Weights of a small mixture-of-experts language model, trained from scratch on English Wikipedia: 32 experts in each of 13 layers, 448 SwiGLU neurons an expert.
Below are experts of layer 10 (counted from 0) of a mixture-of-experts language model. Rows are named router (the router's row for the expert), down (a neuron's output weights, with its number) and show model dimensions 0-255. Each number is 128 + 24 x the weight over its row's rms, rounded and kept within 0 to 255. Numbers have three digits each.
Before each expert's rows: a language model's description of what the expert responds to. This comes from a sample of Wikipedia text that the model never trained on.

# expert 16
What it handles: Mid-word pieces of foreign or unusual names and words, like P in La Paz, C in Santa Cruz, anc in Clancy, d in Bydgoszcz.
router:123131147102128130166090125137127123152120161143103151206098133142113137107178146119154150146175132074130161129138119108149089115112156178107109172175133115111133131133150143107135139114140157086153136073144152125171138106143089146132142095153073103113106124131167132123106142107117133105133100109143116138151119111108128128123106098136128128097131089121121162119130106166134105178109126132111124095105082064114136175155174152146105128099130188175122153125114189134140138095142139113094139099099133150117138111113082119109132158106148072145112110160140126100111104090087107164163136103125173129175115120163161153106108137125131174083108115119130131135136159129117122119123124134124118121137085147110162121132161142107122125108128129130149119144107120149145135145109132
down3:120134180127096161167122137127181131145145145112128148183128088099101106146147115158152147121092113133132117132148104155130128115117117157131137148157144076151085163144130120181149125149107136111124121140149152152114107120104117108090182145131109144116113139132127140139125094105098118144163151140098144155154111124131127122109175120190116148139136112154101120125141157134110135160113163145117156118129103153108116171094117110110099173135100122144138178147135112140142100106141096139124135177113122138143144090106136114145118115099098149139162117154109065112121137093125115088139170100137168109115126100152140114135170108122141144142076142116122156118134201146116079094102112165100130148149136106091188097128101113142107109108119142111137115111145149188126162166098137
down4:140126081118163102152138107117105127128141114151100117106128153165129124089147124120151084166131145115194097122121165123138181134105137125129111097097134116107176134147158135116109137150124107138102128121132129179170144086092125137111129140130115128125088141147147133118158130144133103160141111099110133119121139156125120115144122152130138103128173102160110188108167114198096128061114143129106139160128086125158130085152173146076139148153124113177142160109162124094151137173079162145112128154129119110137104110098112142115125139142134164161147169158133107154147136107138163098133110123157147133138149115066138165121106147111110133137133087142125100148157079134122137160127127099122116088131108164108150166099143103123138133146139136106111098115139080148167125097131130
down5:127127108124128107138143100125127154080160118161132143111116152148146132115152094086141086138105089136134118083098138163117104111114140112105144152089141143111136113143144148164125132126126140104151134122172134121104069103133103093123085117156131146149103125132099148149140116099093156104158162133110145127140115104122133106099134093156119154116098109129124143152145122141131151139146143148097132136150123137156132204114103151110105156173127141159115151155125139118164107131124140062145149163123105129092138146068100120071144175142163158127116112088110127126150147128119135137111110099180119105162160091148119139119079085081131139132111170078148134129151097141112090078167147122143182135104172104149144116133127138149136138119088149144131137168160124156143168111136132
down6:151126175106149132082142119127151140096080149110118143122111110065137163125112117131155090140139126121127135097099119099141129126133170156147149098143147137130115166078132162147091137109110118148125128114133124118118108088116133145082082095106093156146120116084111139145105148141117089091113109124114175120151139134154173121099125174119083130132126165149140147101143119099125142130135110116128135112150119110150117119116107140151073130163140129108111138146114157073161115095155120169094107121133170128120136154074103125117106163132119146119110125131115104128111124098140134095146174152127191131155144188137117131160118100087115101139141183160140120108136105086153113145148106120142099117131157163210112133111123135124186104138140156125121126148143116145144141129085095
down7:154113118116139148152134156105128135098098116152148138109103148103121153124112131115118057171146069140114111104163089106143149140148137124123091129112082137130111105105139082103131128133136168163110150170156154121118096127133107146143142111122138147164136173137119159104155121110088099081121128087095120148095077088163166121102128089109161130101110095117116098198106159073129114145140102133171117140132161118114100085137103166127141123141106148104132105134094102122134117096144116150126154105075132153142112099143124137141140157124104111111121153155163114113135133197123168132154098099143130135119089128113102152131113139116123120130168116081144133108097091151148121182131116138126108112105139117157166130123116158137131140163143121152113137148167130123110094089156139
down8:152129146144144154140143130155129127143123117157120118132170123158106088121128148108093124119113127129158132139107140106140151133119079123110155103127188119133143141144112142113107132119147096140113111126133144145127158085148135134118151154137116141153110134163142124096100123124117114081127043100155152127125117116125161104154136157095108119125143128138134100135172137143055110122126109114127145119127106108109123152092134118119137109127169151110160138110098095103110171120115129104112129114120095176161162129093124142116162148130117114157146133086115103165133095110148136116163144068128113156143105146096167152152131104138174055115137157133128106111191119068140140081082159148099111156165153152131109142085111172083077110148143126147127115109090109112140094143122151
down9:148150152131121132173158088160142103165100118093116112135138124153135129142092126142105138115163118169117121096120108138135157104147146129127104135137161158126181129149156122132148108146128130107140137143138156147083153157099127155155124068138155143142143156143165161152139124085084105117149156123137133160112126172132107137124118138073109156170130110103157165128113114118112120104144104140104099119104117098092091102148135115149142135119079129132096127184143150169131135154091185156149115089121079152126119160143067128135127119092123130147141100129124130081124102104145101131110123114137151077120167133161149140135134164120110118146113146134158114132135163110100168126166157101163147122155120141125170152123132065134162135155149125143130151135079087094128135181108118
down10:119119092125142131134133118124084157098109157126116158153118180158144063113142109128106114121103136109132140058161156150143154130089151125113116107142165147135112156128107132083122115142134213149109105153128105112148112151110138174095138140146112144139098111150154163122099097140100110132137113106121111145137124166141115150152117159127106123161146166141152124151115153158139069103155132173177153151113157091095138090111129157140145154136150163143110108121157126126136117101121142141122124105068142168162132116128152089148161146149126124119153114127093121123139114177110131103103118103112122110160131103128149162079094117130171108079135125214158144147135136131142120154127117178132139110140098117159114131127144126127120132166138151128113100125140122130148084159114114
down11:141161179119144102140147125079131118179098088111126155142132171099152178118095111169119115147116133136137110120136097168137169124149149162132116110086127092178149146135133181148131068160094124101140150095145120121132132154094128137123144102133145129131130111169152123162127156087108150137078102121123127143132132156126140140142178167107101106164109154083128099105112151175138115158122133151122097158139102156123113180117126124111151098134157111124150094132136161109136178142176118142163111125134114151158160116066091116083104121094107140152140126099131138121078116153122105126136133117107160101123120179127143124139146105130173100153152123098129113166118127111116115097135131099091115138118121137162109096150111113150113126119119100135112094111100153143167146151126150
down12:133114125132084164105123101142101102158130147120127097115144160114096171133140111103152128156129111155155099141127125095104121112116146104125137148149120120164109146118164115151141114088073121107174119168127116102110139130120104148082155159126139126162123137083138157112130103134077099098103171146140115130096172095179143092089127128121128089138143149084141153140125114138164121157113132125120132193098158114103137154157122096168087140116116089104117139101152125140140116119133127129135111131107137076093132164111149122124096125116107072078092150160126133151114143145135125100121149090095141123123112142188129118192110163141118167134117085147147162123134144151141136091142107134170124116106129098153144135142138091167130122109127154129168106118137087161084160141140143
down13:148110118175136108152178113119128117146126145165116124147145105110127141092145112118110124140124148139184113158125184149149115112108141126173134132151122150120167101116142145151152113157103130111163117098145144142145176141110158165127166163127155126124170156101115123150091153156131117122159117104124116131111098140128148139164094122134150131152125142090160169122164097093110121139129123182132147161133144113104090132147100128221141146134187102119133117128154163124148180139157151107120073103140109132108083107167118114110138096119111126146124153122084093138137116138136139117172093170169136125115113124108128136161129163134163146161169162082159146088151144093108134087136149130117130128147147158110154105129112100137150157144105106138096121145123111115120125133155163
down14:151111088122132165147126147108130193118158150146136114089114120130123144151196160098130103105075110108123089064157141134106098120132127089104129132107108165143139123114136100117126113112091140137155106132077127120117106122141079115171115143156141134100166127104090134117085131125116141171144142154107091097136157114133111121143138109132119081147149134146136128125145128119140102116095114132121126132123085116137089153121115100160135156115143108105166149122140158171157174136093082132074128076131126133132161174136146130134144138140105136124134096098117135137110107120119088132134149092123067136102136168109141106135124091090138126136160128133157147144121145143148157160190147185137078145139127123144121174151172134099119147120145124119081134157108100144100126120110115
down15:102122128206151140099114114169124120134133124133126143092111126125118109113140152117137143123127077098135111144082084074112093137092147139111146142128114118143088125159137129157148133093146130117081103168135111147139140150133152153143135118150182128139135100108160142138134133133127109142086121153102103157110116153128108144071119104144151099149096143123099167116138110119160108143168155110119122094091142148166109102134151137089114118138115120142118125117175158099147156140160107065133119146157164115148105147135171134151135088128101142145159121144142109121121136186117138116148138148169087080147190116131138133135135106075101135142126107109108124145133151116118149182163159128126141144120157135177143177129120106116171149093114135143162147151150173157141147149124088
down16:114140125083122095160118172104098140146125147122143162149103156130183157129124102113130080104122109126114118132137194164139145121127157074134117088126161106129116080142141128148116111147128122106177113133114151097086068179122109169157117090145117097145149137137111133162166146103160126113125107075117101116144127136140107135115173137161144099116116137155177102117124123130093106100091155130141152127141118148140155069172149118127155099130107096120093116108132144138101081096148091087144126113176113093157147111106116123150124100150133113115114113168109132145125140159129114121115133133144133115186119125151099117080118134143145101072115103127113145099114128145126154133128155127112110126108131114127131144117172121182107154177138120141120148109104128092121109090135166
down17:150150080088119146118132106107098169107161135141119156085119139124160085102111160133185147107145104136088144143132115156140146175179089118117137094150104163119120096117110116102153141109160125131146102079094155082106137113143122149131122134078149091154088107130119128130165115159138085117162086149153163117144111100085113116121115112126140093106107121113142097150095128142143141105106086111112152129091148144085173144101162127118106148099115170150129122091166071135133146138129117138154152090125140110156121131175132137127160144141147107133126152106175186136104128105149166158132115128104107089110132136144077131115131126149125114111135112127134100144107119156135106132123153143108053154145102100109136161132143121137135127151126104101120133142139134105126123109179150
down18:132139137126122158162109112154139132140128105110143117150127128104122112127128112155097093097131114157098128186162163141122068097141133151102159164165132126106129118099141117091162113167096146104116158147123128119107114192132110147101152127124149109082155110112139127119120109106125153152132111122146140144110154099207122142108146121151138140166103160167111116156114135147144142127132114142103128091104170112138074103130155122183081162161112125153115133080108182142125117110121157124121130089128168131117093130123119105127141102113107110142142128137094107147111111114147142115129140135159103119143096108141114130121097092126102120140150142096113159167102132135162160142160131138154099122156173072148144160091089101145181074085126150120080139130155128128132096087118134
down19:115149150128093113159127086079147131156125098121089110126130139126089132155147104135143142135179144154121183149142147116153134112146121140113124116127140114129137152131138137118133099188141103099148158114146091122136147106117155138116167132095126125085149153135132123144097087120143128115141119113183123116125157109098139170146195129130099113135131151131130100129158144149112098140111115178119127161131124125136142109136129056143100109124112072121130091112145134088168123122175111108155120098174113137126127091107121120094134128150119116086136124143114172145121128139147121135096075115134162127125154082124090105093139076110182129114128122139080134128104114176107139114099132108135149100105145155143084165138134140132153107144132171166195141129169139101132105169092132

# expert 5
What it handles: First pieces of split ordinary words after articles, often in building or nature descriptions, such as dis(used), c(ornice), st(urgeon), fl(ows).
router:111156108083120089147130113113113147144153175150156099098140085125148128148093146105125158120146122129113100151143115153107090133097127130136122133145128098134096155158116158123121082163110133109111140097162148111144132161114123156112125137102153111092107102158134126127101119103093098166139108166106167166138106104148122097126139129140156124099144092132134139142125095142185174115086098119124128124166167082156134157137137121104079088126106144120133141117127114105118095160144113123109117111100161138148148146131152103120129149177102152095127126118127146146103120145127180098081145125126156159157139177136113126101101156198155140141132139098116148101135156104168136131165120121140122143089136098086124090145111140120150117110093186146118108091138181124147102148158175
down3:152143133115150133136127143134133128122122121134112134137097129134104120079108145131134137102111150101154076146111105132152154148103077152147142125070055124119182134130119138121159131153087151151147133147149185141126126148128173115096147098110100154107124098151161124130127132135165124159131116123141113123128116133144146101132157132156184142134170110075060130097107125092086112170109174117100126133152135123095132121185142123127168134140111164109119120171091147111136100119178122117130161113125148148148135125140122135086170155145153126133120145100131145138122116112105100128166119149170117156129124147066136135170105140094140088144117123088136131154105123113126108125126140176143104144167173182160101113131108155092166140147109123125148117078101132113143148108122139
down4:121078127105155091125169133148116092228125143126158101098146149164139145148112153155155104144139157127117145111160130163117139139128140159140151149111133122131138126121151113161045146133126140128138104129135149099119115150119131167152126138126131086133086120183111125138107113121154167117095139133118095058121142153088111119114106153109165147143170102195128088119116098103179114104136112092120138152107123125091090142124095148100109136090108149131125129099168110126130108141100176102133131136115143133173122164155123148173114130151177133094111126131137129115116134153102150116096115135141130166168091152141113125128112097095146124141107121133115153089129122088128126116146132098116143107131158106091135150139139110145119115130105140061109105113128101146128138126148120
down5:167126138104106173130131127129110129108105106128138150122088148131139148089177139142130131125126101156157124104141162136131103115164130148130110123146148096131125118122065111109133133152097132113089144117133147137135109118136132155105143138131170137114110144156126154140134146091146150116138135116120089156110146158116159150107110116127107098145159114114135181121111108102097128132074148141122159110126108121122106133162126106176125142092144135104122112113123121142145136119092097141113127103106129084160120101157164095152129107132188119162108048149107096073105144133074104151193111136111123147130186155094072091186129122137118126114166124119050124152148134087106094137139154114174128119121113092186117131099143133089117103140136154133118133103144148108121122130127115
down6:144104141151081109067140180150138138126094131111124171128100111123152142076132140133140086117085158150109118165103105116117124131123109112146109179141144129172087128136107097150134112104107173181068168141102158110127158086148108127158135058159146084110123146089100155148129123130113126137141126140091130097165094096099107126107117131163165172141118162112153124153151143132163127161089133124071102122135145094101137123161117118118131147156141119139149140131106157150132144129139114111143119133127150119157145148129138149167095166167153111101176144152144122109139121111171113091155125092146126158095085130146142148114085155141118128099095149131101095111094115131162110141103119117096151114146112113128121124163140138134128149127139114111145112148137119153174114110149134
down7:157136126133139162136149101097122148153114156152135104146167145089165156079099141132104104146111128119133098150137172140100129149155125099132142144119067108118110169141089167148148123152144135141143108088104110110099112168122171126127163089138121117161156142150149125122131096143089115123153141080153122147155088116109187090137118094117087138150148123171137148146150136149139166129153137118141107146156113129133117091169126099096134081118180134138134107074097108118133138153173082159164103125129121121147121155105118145104100114100080166123142121112100112132156138130145142124160127147129130131163103106156125111126114160164134136162110120070151148120132136158097157127145166123109109133126150176112144151134117180135160155110142137129134116109115101121112147194093123
down8:112127125145119096149092101109112081146099121124141164166146135143139091131088131132141087123126109125160074161095135130104175139149143139136113084169079128116108142151147147105128123149168153140147106125104105164117104183117153107167132138136102112151120128143115114113084142145130088124161151162128131118112126136131158158095114089103124105149116111155126090156161134095094142135102150128145158104126146073144099127120138151094128152141137152124139122101170094075167155107136154117124149154153128117155122161139075092113104161108095130145123121116106108134158091109157131127087129116134121136156141126079118100187124136080161128144157074116125084119116116157178131108150063138108125146117096111111109139144123128169130155139111155157107153123114133124114144144113095
down9:162121124184118114134122131127132146113103165110107158096077116144110142112079160135161167137130071119097163080142102125138118093105130158131126150134177115134132109110162109140121152131121127137150133083115119138068135119153104125091062130132128147141141134084148140217126183157112137138151115113108133106130123078146125119098138117077138136112130186178114118130105111117133161090114150124101109119143127128157135127130128119093138154108146156138131101115138153152142112084110107122132113114097134128124143120157127148132182096169103092144144075123160142137109099132136126112131146140124118152141125112086099135111130130127125103109101097136127135156151159095119125167127153142160109158152118112158114072124121132099106191111137132090154103104108146113148135155160107
down10:132140145123093103182143136122119160109159127136132134101131157104126108157150103126126152064118079151132098112138100133116083157178135100139155118155091105120147088151110130110120096101109148120111105186112135128121134154140099123114120118123083149124120132109121095145118156159179116110123135134125125117126154140120128122116137132088115140116112152152118160111123149140105100135162111170097133142138124137101103106113129112165085150140064166086136111143133105149133124126079141148108086099133141144138104106087124131122142137137143185108076104102095111167155168113146088160136146128142144115149117118136112175120115154082129110145089128137131107142093134174075098186128150155177120124143116132145106155148162109165112146162162098127115098117135125151115180167129123
down11:106120135168149142109126153178119131186116124134118132111144113109129128129129142103165145107178168149102141134170145150096119081113154147164124121160118173138133117148146149103111153126124115151104101131089096155156119167130176125062144124148099133087132112132119109140131163170131121143103125150086098140127097127136080169138120125100109164113151176156082105151111200114115093126114148173107138134155107137149116105111125146123162099130152106138153106120071114133123126108150126127126121131104134148127131119149130107155148173156126132153112178112128130108120125142114116099112133065142122094131145148109155131159132106134140127152110098132119135155176134127101116127133100144170101100118164087121116161093171121082136118156152118116151120157149165174133170140140165
down12:122100079132149138152175128093167163138125069142087132106147123145162121154119153107139111136169121140130175159174125149180137133119121133149156145147143134164115087095167132144161127143121147103118128132150159108107082102146156128148090135085120127098125175187112150100135107121100158093108126127146146108081137125138132130128130136125129141148072127134142101100126113121139101042117150138098123142094149116117149123101144113117150156157139149147133129123159155131143165131134137137141127114122121166128099131126123146124137090092154124166128138090166126099162115150109107170150094107127123163102115092142101164098081099085118172094087138132107124159113126110103118115132123150124110125140105110167129137103139125148153109128164184148108120129123077148129105171117117
down13:088123163150144102134122120087128143109139152160049168117122151111180149090114118104119148140112113116126136150158160172155146140121180123148110162137132139168114138129153137123161089123121127131118131137158168132176168155099163131148142105114109132152120143145195132117130125139099137125154132175121126131154124186121113126104111148162108143121127104110137161104105140173138109161123130135128126060137125164137106117086183103126124124108118133157089118145126106137126105138118126102091153147171140151146128138117119109136166139123136124109117092114161138093134151147119087147178094159090119114096164163112130139155110132119140119106160123107091118133082146070120137133155142075160122109112129116143079157111167107141107164139100133149154143143107087146130126112139146
down14:094075113136111129093113126114110151135085103101101123143113131091065152109106133115142115148092119146097142127156110097109117142158126145100105138132167136121106118120127068144110165105120147134151106097112113147144093076167091120170062127116109125108101058132122101117137144141096100133103126115143140109136122109130129130147076121156105125158141123135117160126145129137165144095103152060112100100113130133098152109121163132166123103122139164085088157159126109130096136108160136157177125113129158150113124115098130123151103085189150141086149141166141123159130148152112121171131139099133100124081105121128096128116086139139101097094118148119123132132121138150149108125145135154110138102112118141128113117111160140130109158125112128159142136138123161155137048151117112
down15:128098119106103154100110113194131116144083103104109131147176127153155135113129146199138150090101094103138162137127096089126120115131115134142091133106121134146122118139083099127131116102157176139125143063125119098132106139115131185130136153090123135137117121152122148097156118144114188105137102150126132123103152124111136110100173115114110147137134138151141142149134111108118124106107137108111143142127106150119126133134114156122121105126143138119103125118128095077180146138078142151179101123177186114144147122171157142142118141094132149142120107128125107110130136108158138130129127095130099182126120099150111146073091121117107121129111112114141151118141102167163131128124140133192077109146107083110178086124081127134146145113113128173108120129112089077139154099120154
down16:109153146127127103168106090164112081102162143153108142118141113101115121115138142127116179116105122094108125099119146161105137157117103120109147127152106129124128087151094131100111104133162119111157115135087159093164133148134142144137135155114149125137136172141141110125149106132129135172183132159136154134141106131098159117153112106144101130112086130113128126106112157126153126157128089159089142110155084140126133124131084114103133109160137151125121122143133089094110113177116104192138110104138147095126135099126138134138164128177136142108122115121151126133165144145122125123125137122111156104152090093091143091085072088136124138126151189165129132102149151185143110151092205094138121130095149161113140129111131161108140111146107079136139146176082137091156126123163138
down17:143121117121127118110127150149131156175103132104132165119143144124119132114102148122090131116098144121091142129099118122165184099147126168127136074129097165140142139120183124116075132137124100116136100142106121127156113154158097168138176178101129119093112136148165146116126088101111089120112096147176132103123141118093122131155146112171132147120128143139109119114121120146135157112126115090110091128136170088126147164118123120111119134121089137099125155106159150147134117125099126122181083149117112125096168119150144124155173103129091088158125145118157107105149133141105186115117101164112103109168099117106155105157146080139151119122138087089113107124127126130103077141128109175117120098144192168109122178127126121169138135112160159140124124147135146112119140160113079
down18:121120155125131102122140115110189183124159110117139134133127145139139119078127151133155130108163112124103109123170115119131114117154111138118182118121129180067118135115124096171160175123106091125158140092138098075072120111101111102110078096116135137142162135141168171128111159103123114163141156136139106161090194155136172111114126131092162138107124151161098153104126123117113123122140131136097141142150095128114129124124137149147140126127123090107131157135166142137145142112111112135127124117145107127103119138088103142131142130114110095124131087118119141061162148135135154114101079143121124127115153173142160147121163157128146107123139165118136141160131158144135123135181110128114137094108123173172131091123147108161081136114130147106156135078129123174076139126102159
down19:062111094162137132129176119132094106076129154141125149109153136119159114114124162118118130146089157102118197150133157090061125124130104149102121153147140112102131105119152120080117157173125125131119089130134152128120146150179164142133140110126160110177124145157126147092138101100109146103083147134150103153115117104127118122103127084094143151127125128121164156108151106135152155106105112113130165135143163093125150086126148129149144139187150143126128131135083112112117169103152108135136141143102129120148118144151132109119124178139126132146117155167143141131118163128100155122145106152153118112099115145126086109149085114095176102098129099099140159121142081123114144115152161137148101145143157119118109093110090111091155126183103127116141090088147149090156101130133126

# expert 6
What it handles: Colons, pipes and final pieces in infobox fields, taxonomic lists and tables, such as Authority: or Probole alienar-ia; also of and in in prose.
router:120124141139136169138139130127171111199141134089120144141121188068124120090106109114148126167123139115102115151170133119098154131138132122104140119135145091131096142120118122077125100134143142171127106107176114131154126123102152095193161086092154144107141126151123098145106124148165139129160067089149090177142144151101158145161146157118110125127116143095127140102097125114122162128146149139104175145075111167141093127160114112103126134120135108081149108141156137108152096118139155130078155138163112160140112110156106156094147128127135169131117094144149124132097161102114134126140143104135145108101093158135123168143156110148150121151112113138161124147119136154160107154130093122117084159161129108124128135141112121160145106158169127119121183117169107113124132147101134
down0:128130132127127083093156150112103160130145118118136154177141107140090148128117134164093107121160111152156169163161126127148082125156150152151132117111113115140145075102134134135087119112148116143103171128110132101159147125099173128127152117093112113123173138150125153120107102110124144082128084104137145147121143146127142114106122150099114161141106091140049137113155094176127126134111133073106093156127111161123084153143172135118080106125149158140106172113131090105115130134142113124098120158119085172112099127083119112100105117125138153139134081127132139146121144108082093119122147166125170138087100131066136137147153167136130151126121124152120120139133119118158093162112124141150129155117149095167120146118130144153113182151108146094137130141114146157136164170148116
down1:168122147168110109148131169111093159096101147145129083071106137083154127139134139122143097171125128120144094123094140125136117077137121127121104125126123187116141143127126129141091097137133156147136151140158163067107124115126143164150098119119121107120157106107131118182128142161111090135110143121156160142116128146132127121134123115133090135089119132119119145128123088088226096186135132135083140136120131139094129123117149116154166147150158153104114140140110142146140101131169099118136111150147117101147138103125106103109134136078148118132109127146129121135123113143117126129165097092132121115132113151098125122130130156117147132121128109158128046077098143170119090135128141138142139089125142128134133127097156112130146127119063124150215113115152132131119126169162095
down2:175150164128153071161109141150126118116158176131096107171139142066130077148098131150172132119113158135158154142163169183135156141135130138127094167134138139121145175109132157113154120126120146101127151167157134120118116122113146172132131132159114161125147151140157102138132143101107108110094165135129083116121146113127155147094106107151045162124118142112093145177117120139131127162137145116126095132151141151123133128160096185152109189147136121163148160120127135151113093153164188133168135125163151094123144141141154103098158119141129123129131121117140113145150135107130097122163120113151113103117153161109163141112132120120107130104120150111131127145084123068098115147142163128170112130123129118142111123133137149135123143120125107131128171118113131098130131127138052
down3:102141123166149120133067112154170126113136165146137120132077145143106134113132131157178171136150117113115122111131153111090131144165151161141108137133145146145138140129169134077102138125129148135133207138093149127113124084085125132123154129167144117145110105110153089115108128095148150135110160143135168135102101123127128124081119142108123117124101108105182128175112126144135184123124121127095078112190130133154132150131103126155091140142141117120131099149137118089190113119111154116133150150083141119134137104134113141148146174108131141145093118122162138101115101116151155096092132143129157130120085131129147075115106149088113125176139156105052113137105114086129131084118142107173105124130131101138105130164126118135161139152120129146140142122142097147131115108096088
down4:093128132135135166144082134134168146130144093120113092097092133137133147104091135166113144133115126122151119116125145116103191120088117156133081130123125102096126160108117162082140114137103118120141123122115119105137123096104146119137106146171153152112149123109101123136140150133101088173084153172131150129137089093153102114111119109117148119126099138103175120129104126099106129159153106151137157068067188138121144125091113122116152163121154088116128121113115111136124076092139136146102121129152158107154140099133125114123141147077148096136152124178144145109104133117155150174150151104126109107101163116158102136114111099123135127172164109101156097097139148150104113116143107105110171090121089179069107145119137119097126138153120097152116104150114155121088099131127114
down5:106157104084110134093160184158099140134129153107125159075158084093101120133140124136106147127120130144138090126184149112110157112128170115115148133058154119140137165133142141156123109159119111145129102152128172122135085115052159146117134132126111112126142124182141152164127129088166143139075093141166133105095131137151119073128111122146133142134166100130088162131104147161131112123166161082134168116152087107160162134144151151099131139128128127128137141107105111154168137129134117110142098105193138126155158120137149136117147133105093129148056150141125161142129121133087103109106140124093130116120111163153113149124132104089125143128139095106122103104124117087145089105116145152124157118124105108122101145123146095105116105135133134095125152130140087143127142140112126
down6:138115135119129147114096134112135138127106123142085125119120136154165146143129098166152090138149127113187125122147117123127204136119174120143129115141115138125150096103115142139133135127150090121142127106100109177124120149105117167164123131157152138137168116120083154186110186077144151110095143069118135119110114137115149096136119111133097156159124084106109159112110131147174119129098153139104099067113121145128124135128120099109122153133124114181151114157105162131138136154116132125122083138159167126142091157114121130087135121086113123095124133118105168136124182128080122094126104123166103150127184154136174125142132135152108160107123166122092160129122144121150135170100160103126085112130160134114111137107131146109115111141142081134109175168129155134090125096109155
down7:133107122160120125105130140143153126148157116161141083127139116156150140119133123112121120125147131149140132155077149138144137162119097116102099183071166075116136123163176140177154163155093110156116139161125157177120162112124110120134128134120093100152123181085119150078187114110112124131113148123123137125142136099116120133113108131102134157147135128100105101133085178088126119090147141147147095150136171091126153110119092166146080132185089140117170107121123152108154169144142170108156085129119150175116105105139106101150144109170153157120135130134089104136118106101133138107121104114130113154141109159113117155144130100104105143131083101134102100139157150119096115106144125160127117152168131108118130176108108108136126139126109152067128094129130135151123137127143116
down8:089174107180115144111137125115135127144139143157127120130105114098154104112093098149157138167151155114131149109110142166100129126163129166132124164073118120157173143180129108156104128161138090102140136115143103125147161109145121090130101098101080145133133157149108102172111126119109129112127169165154105140138145112153156138081113104118143141169065149137102162123120112133133129161193144106120132148135146125146126144146140117161123124094139086136104156103153128102176126109124146106143123113161114127133144162148131112117117164161163120142124126132085153134112089082176151099139162127122133109107127162068166147106146136130154151123120153126092098146136107132111160139134069115121120070150162119147119125126109109156151089105143124095169092140157119127110130130097126
down9:151120124089159111170130137141127117144135136100155103064124127114115135098112120105125115098128154112120120136143134156119137120119171122129124148140111106121112110173126116114122135125153102135140117144115158130121113119075122165132110143149130087150142131117148148104156117065190135137132097068156147121109101123141113116084125117165124135123117096136178150083121157177124120135141163129106156147101101135157168110154123157164179130161119119106165118085137137152183120101182159124111087133108155123137086090140132127164152102128138129122119094095153155139148107136150114154116129129122142129150147160125114131146088130044134124123124143109107111074139105107119145139133167179134122115136131165109119130127106112114093093135152095146156177144148113165104104099081094
down10:185121144156124155174124155124127142135122159135119127102112135146139124147144104085118086133112153096129141138168097113166129121143137109148128130123164170100120090132136141179132149150149092105132101132123177124080118122125149169153097177134113114121138134111123137120082125144132094205080146115159116086100116123112092127104101163144119157121121134150141105148124124139168087125106133122121096111155138097129117128110119143140136120121119185133156115121095126138074174173131130107137118108133141103136136135137167135145116121131109135145104134155120120089148140176155083156111097121150074129136108150103096115060153113139081142110148138152133119141118157155135121151105087154124149095147102171092114147076120144158098133109130143085093113150091126126127122152108087
down11:124120112097130132088127125128142141103133130091136139146138105105153099154127143138120115120134109121110157141113135119160163145138146169126086119104141155139108150152114141066091139119120149116085125148093110108137161111101064098137130104116141149128137114116119065152063155137115183103129151131081121116109122119144124079113091152151111124137101120076101146080156109133092163155136119126148102141149121170111124106133166121125134115127127105195164152115113162104108161121117193115102144118102109135145111150116116149108108129145138139117137131085166098165142077127105091099136178139080156128151117109103161094110133132161124163139120107154139128145120121116118100117098118141128104135140166141160118160128112110106122138108132115096139130108156192096166144122099082
down12:125073089102162120097153124124185122128092132113140168126146124128121136177184125173126107124138122168131137117130144081151115160132148166156092125099129132114183093149112164105126151126139120140125100148105142136141122124090117132173169104111146123111153092133085097089113163119136136102120127100109139138136115121143114128103133159160123135119132138107146145080116099097000099112158147153157126107113127122108109095126154121119097125132137100147142165143121114122130134122114131131109113125134068155162138112101147132099131142110150126156124122132137104128136115115124104103125156144065147107110069141144116158126166145173125139121132121162119109143104100117120133088104098144131124110145157155172125140138126131093134128156119142120153151087118180121128104149112135
down13:156162156132102097107112150147131124168139184093143183145135129125127124144131132112141086104109131162134152131139104099137133114134108129165152136123157118114105183105123130113073135113148136166127109129164142122122129112155114091127128141140147143138141105156145107131160138164165185124077115141109095137119073168164168141109143099119146081206095123130061140108113110089131154119118132156128127107112092145148108160124119110124156140113104133149103145133139111096167109128159146082099136156075139135158126136095140123126140150097059143135145110120114116163124165148091094128158134120141137144131119150111133142104104097083138113148117111124154166105106143133105158157121138157138182136125078138115122127113107150126155113093145156117144133126112107118165140140099092
down14:103137123128122126104124138134143081117113105100139115118102090136129131118149132095110119147117121113073115115175152114142083168141146128095157150133124089158128072135151157104132106104126110150138144123141126123122124141081145095119147138117105154124103141134133140124127101089124137117131153146108135164128105139134166108121140106074118113199113093124069120129129148106030192113174133146164144161124135095153135133114164118147130096078147087150120150125141096115156130189136121136136116099083113149108141100149102120081130125173141131159115148117142159106108128099137117136146112137145154140163114136145142125170130131126124144108132101112112121134142168109159127102112056130144126166142131147108080137132150112128106158133117124085144143165136080167128147114105111
down15:121139153160118082155138154126095147111101125145096119136136143098103104121087143150137135138097136121108165104108140154117085118124097136161155164139097064134162103134135131188091109108123150119122165082146082087139090132170120156141138163138108130154106171114122147108140077111144117151144129114122117145120133135105125164104168065116138130103160148169103138176104116125154137110087101121096145124115122130160126152102104112123147092107149161106110119105123104138104121114150105155128121127142132128124122112123126108101134110111132105130143096151085127110106168130149156156089074117168157151157127091148154129127104179097118089121140176106152144128112118181132178159166122123120132128156101147127154092128149138170121163128123143121089151141124102147091100143140146
down16:126098126148114093155146140190106127096098143129088161106159135166133110126115104121125149097124092129110154142144112180122123122154121141111188118079137158144158115163148098156123117071131089089116112123137147116106153121130131170126132138153113092140113171098107115139163125115128106114120144185192135088060098130135120144136131105156113138105129134100115131151118116150185090139139135119099113130120109113138132188138089159158144106152158149106156110154131168166122150096118119130136112144138134130123096174113073107123135134090144121136148095134120128134131163107136148104150068148153127133115142109092145154113129138135138132119123165143153115120116135143153146154130147133098153102159128160090152104080107123159115112113111151106110132120098135130075137133178089